Weights of a small mixture-of-experts language model, trained from scratch on English Wikipedia.
Size: 14 layers, width 256, vocabulary 16384, 33.9M parameters.
Below are experts of layer 5 (counted from 0) of a mixture-of-experts language model. Rows are named router (the router's row for the expert), down (a neuron's output weights, with its number) and show model dimensions 0-255. Each number is 128 + 32 x the weight over its row's rms, rounded and kept within 0 to 255. Numbers have three digits each.
After each expert's rows: "comes before" lists some tokens at least twice as common just after its tokens as in all text. This comes from a sample of Wikipedia text that the model never trained on. Tokens count by the router's weight.

# expert 10
router:165206133120130142173166111147095200115110107091096146155116093165124083144121132147155163080119110149137147125179138109122172166125116172144131125184115142124137121115131151080178108145097108077141128114169127187186180110105084069126176090158134146155106102077059166152071051159141078092039117104130097151101122179099103196113099100114024113107127169133144191104118181193106179128094118155126063164139114135110137122138155171136126210149123134131142102081119103145151099147149144115115121080137153151119143176138152108073143154170134108146099132124132097171128125177121140101123077086162121107104141128139072143114182088097156119097099125189114073094160101122161118192154104087123100116117071128135132117165163133143134145121110107115173137066081133156119201106095151
down0:105137140149153131078122172097084130215173153172093105083119052152092105118100187138158137150146116153131119105161129187114147120099163162081082059127158140077116137121143129107114121124150127095062160119090127184123150138145122140075128173162120090093144135151066187149068110118105137099156061116158174129111131113164145122111098172135133149165160133117108063162122137139201135121107134129094159159104152111105120105153127129085117080067162143049118098167123165026152104140146160122220167142133126135114110158102171155091130120130188106165107139175105050145133110050174137110099157137140101152190041132098153139119144114152129074124163108119102132100109143156197164125114141155065118132139159093143154151134107099116132103128115086208145120123145122144133143177099128
comes before: ",", " |", ".", "\n", "–", ")"

# expert 5
router:137116149126092093157151130095161151125130123119133199150208122138153115134143122116084142150176095137090157129133187096143093167113108176158194100156064174180159105107184174159162110120151127096092057130136112150165106122089134073170081109186158174124098154110161132137115136119137135079137152124191087174195075116081165178096093107067104160178147155175159128169176123104131140133091137119116107150103119145126140125149095229083173115178128128065120067100132128139095162147115106119113133123119073147121168134151144117126111120097082112153112145118157116133105096109121110154117101144112076134077138158127061127097123168126122211122150185123153151087115104069170104153132142102100056121156171129081103163143164061093139128186108126087137127115117059175178148128110086
down1:071149069126157072098146118101108152135066089173095096104127098114129056128122143123130155118101129175122109080183145177109193197094107110141134160171139104119114111162095118111143162167113173113178112186117167120121094125130132115149080055076087100178102125131118094128101067159169177155125116050117131154122120112150140113210130131113144086154101066098117147126106146169070113091096076147065132172145130170124142184117182115140140122171135130157130193085143126109130187134170086179173148128129135132104106067145104109140168110070123148118115145100156144175098084118149208172076117149115110124186132183084136164128167122138167137060160118132114130136142147173106175078199161152164154110164122110115102096098096167136134091087118155140138118085138110119076169125146144
comes before: "-", "20", "19", "1", "2", "3"

# expert 11
router:142124067137115105146146183162148200132131177083124166198129140117211134185152125034094143118134111125141109143155177127121103152094162088144107110137096165164152177145124096117143126143134102129140094120215116140167160143102127081124149043152151121113148108140149098116113082108116102130109136133107144184135131183146099159099082094140096124108104091152112115092135153178126128072124085201176155162102145110105151165160176127131165151169166099086096110138136089141109148138178103098081103114163121129089135110063144027139111150127182127113084120161167090139065151151115121100109131142038104142081123164144090149146152107104139180075107114111135119132105057169086148116125149135127092136035134154127103172141097121170135105156102155124161208142094161184091117097131130
down1:180099142119119128164145171082148108170184189124118130091134173125121095154155100152110165092137125115112093091148077137154140196124134190155105069138127100102117074139110126169108084114089139133111074177091143187128140172090091059077125094130063137122175072125149163082113151161125118054098169136141118173140119127104099158151101153072146086160133070111116132155107169088161207119122137159111051142204156118144147204092138152102153128126103121142061151153144142154060164085104109065102169130154092166122147133129186143169152115191138150084175184128081137085059116151163136177123086097144148098199104126118131115081139122125099161158157161084113146141136142133182139106102087154119140142106124133094119111116129132146139133136138105146089097181137146150089092121069152
comes before: " a", " the", " to", " in", " as", " was"

# expert 15
router:088135110129133150181178102139156140136110174139171126093166136163140117155111106114095158128134089110151162131147116117125102120104140152136092102129116112129175164087176116116168088125083131094110133138103131214147098136078124059142141081098190166093136077098124162072066084106075082112061187098131073149155067117090166146104078106131132095159167172137138125162094149166117144106079107100170097161056130090078164092148190119132126172155164182098154121191163071159162143121139151114128083091129164182128152150136167135103118145124099107150133126148091172141074110159066184112106150163210106135102103131173117177150181115105173095122144152149120107122181135106172104142105159112177101156072127103118084146194123183152082108194122148138139111155099089115177114111105114
down0:134175069190142085129117197072157115097097139082154174143093095087174103114079181062122136141104149176221177124104196079146108123166115139081099108111098102125080147138115103113155101172119109136103168096151123122067160111175089113133123156059085105142121096093110166118188116115108132178128112129152135133167106090164108078089079085099147098101110136137164123206098139124130154096049083130118130168128126166182136138162182155112135112122120094162154108129152117121092128120094151135105111110134191101175183078130187116156140127176122168104106106141143072142112161146135150160147170141142122120167097147067103191097176100144207147154189109135111124138156100097156119106144124140046171154095096161123080148115141122117139131112183162093165141084115129154125125122137075
comes before: " of", ":", ",", " in", " and", "\n"

# expert 7
router:116136141079163191148143150148111123106092117099120133180160111148173084152112142090122129082175160104103215184132162159141118120115116183145140109133130085112165156080187178093192105128089161054096174116137092204143158163119104089091157140129126120077119080059116090084127139105087099090109119111128147169168096163132110132122129121109111158121164101145153152167101173113070124082117144120160101168086082132113158094153145127083184127155133164125126089151154097145127129119136126145088092081167081159145098149211171090088133220155202117137080110124132096168106148106136132158118119176161132148089114149214103097141196139081118117089134179139102114124156104139139083136147126111101174177113097140173110151099147141149138107160090138154140197097116079134068141105092085
down1:136108104133103157130112152134137173184178098151128137120176103124102097099145112145115127105104124147122134126131113101131183088152147082108140153168156122111075124121152122151161096112194144123136046170123167031135180116127111142111104102166077123129152159145180143157111060117098073133127136200124175128157108070147126159133131103173154128116094142140187096105128114132169126166137123143122164104143117210125084110135129122121146093094180108154114163155142052097170160118097114147145074126106141075094146114119082133118114107104071157135152069150156160156115090104208131104150019065134179095128107170093144108134095094173188042063167158113111162122119088163122052106129129129159104118163113118131144094092127165168193154156125092116128140100168202130152132138121174
comes before: " ", " |", "0", " |\n", " (", "1"

# expert 8
router:141165147116148129233123164102107168135079059156143146131134090164130093132125065135100122105103119147091144126140140120128167114071179167105155132159125179121166138155169131121147102138122120091103120143143131149166152080126147101107169120142134118094130103153196126086101070117145117067105090107184154087159093159088174208136091102141106113171142160148143115178172168180048128114103103106131134143140115126074175125152186117062172182138124167132135112191134086209169132169102121121125110099152074165151177158122113101109103131112136074144113068136187101201110129190102128132062116150130130080108129194135081109124159136136107091112108125171095091093156108097159146116185081079129084138133158098087124160161124146118081129169102154098124176114111133148108153057109099
down0:101079095137098159102165148126145098099161178181156103094139158103122147146130139117070102086086185065158136130123131105138096126128135131068144123166135177133145086103133084153046129142121177115086119162192064077124163084126112170132178133142157147139123146094154113098114132212108142126135078156114118123123084152137049104093160180126106103172083139087168143119091081180148147120129125095124094128155097120162147153074140145186166120080108099156148172127137105144116086120089205163186165169123143158108112121123123158132184097092143136173138135176160126127172087141119170114098102131158145114093156158194097025133135114154180076115089108142118143110119077153084086068122149172156076156121134162131160115115144146132165128158165096082081160134121114046097159120169145
comes before: ",", " (", "\n", "'s", " and", "\""

# expert 0
router:113099133105099153108175143153130123132126085115127133109113089168153092141094155100055135105161191212133161174157132139125126098134143176105148091191156135196138149111197152108159147182119097143114112115151119139173172135162131103129114104148192141130145116129084132129126150118051137094174183107154140116146130115171105138143083131068126193146148136132161110169162164166128165101103116123082093083149086078116135139128148174101160170157189117092142098131126110150094111105115127090126102118071119140124185123151173124114072197085120161136064075115127133139127151135082183148067083104171101137139091119183149098046097141101175193096111148129092149114125063148112178147155097122165079164100093136108102127127088103098042151143117089105113130084082131207097177127120083
down1:163129079145182126172147112136141105084164151091076163189073166150136163196114082120153120127051152151089101106049155125109068126106118113106092187113073128182149114156071160181170085141181145173155129136147073182134093153118142094123119113080106118101132070127118170147101099134128123129102102096129179114125147127110079118160139191116120090098140143100119160128138129119083108095229142118132133059116062117166133169049138127135067138192130096126112090150048116165097155191106127124107157167178149160144090142067135113173155133156144125143110168112109097111104167142109165124086160114143131117105131147108082113143138141098122126125145098097180164126077174119148132137161144140131207112167120164131170129135110157084181175108129118092179103091166125118112117119169094
comes before: " the", " The", "==", "19", "20", " He"

# expert 3
router:127156142105120147118159097095090120095088186170115136145150145156134096146123065080128133079101103135138126112160106126138143123062139149108188110136075176128174150134102126066101114146095058093130096101168118154148156161123137070118139158168169141111092140077130132159071098132092164132146118087131169094147112087126116144091090087044067142097098126135169113128100209162147147162102122148193122166183132133103219131180141135152161138174126115095049125136138105212115156090107089117058098093114054126135147208149135113120158110181198171091147125177179103160093113118099149174108162164131148144112097156143119130127116121095127093120133169128171055117118114129150118161138173100136148144082141084169129139114114082100117140160125096172094151106121068135123167091089168
down1:121150133142095146179140082159124036146180148154147121142133113124146186061181143110137108151140072124091106131096131161091132136074119102145104161146188130042130121181121134170111189163114154111142147074085104128161095179131130139114155162089117145139109130113137122071149203097149081150147139112129151157100139100136172169148082080175133118103092099157123110176135112179203135138139122088143132119082119069086175121118107154150112112179112150093175126114122118153188095116158157126126113128152130125076163096110104120084071060110060102176154125208204162136137149106159112113170086112133147084132109119141119179097062146112178151116134078159132112075084139076126138081136112200114152129118144116062111086153105141099104185152097157145082083117142136159131133145186149
comes before: " ", "|", " −", " —", " \"", " +"

# expert 12
router:127117125089148148112171147147123141075090108091094216192115183150127093142089123114150108127157155121121154195144164059145166150129127164089125115078096138142133152126080114044184145134118142053097127159131096121144136181195127118112109115178157205142134043089182089105082115108118148136049129081125105149113128102162146153107071119121134179155193127134120142113097172164121168174065118078148127120146108196107140163177157193117125158121105099128128079155151098134074120160149131097162129139080155134134118136108179097070142110120119154116092091131102086188136165107128129158147097150098121163110098146151097152136147104151146156105173183100106122163115178119103153153116172107125074164072129048167123135121144147090109130133108134129118129097117109110166197102104053
down0:127159100141148106135169160165105194151150076132126106162108078138102094112132153157173130119103149136118142087171102139139132079147168191119112139106100129172111121160092162159067123092095107129119101103123157169122178118135165184175110135199152095152065068147123163110132128130138067126070143209089095091116085108166113088117111127109097165080128066193150118092124178100199088094082147075110112076094156100119122196137127102175112131092140104088132132102139100138139150085126096126138136115137192173157071108107173116097122119093145086058136133151117170190172091171134167156108129125157141076093124071077092088132139144152116127117118115113137153131141087174124106115164113191079120165145147193129098152193121061109169078181156158126115171170133139125146176149145132
comes before: " |", ".", "–", ";", " |\n", ")"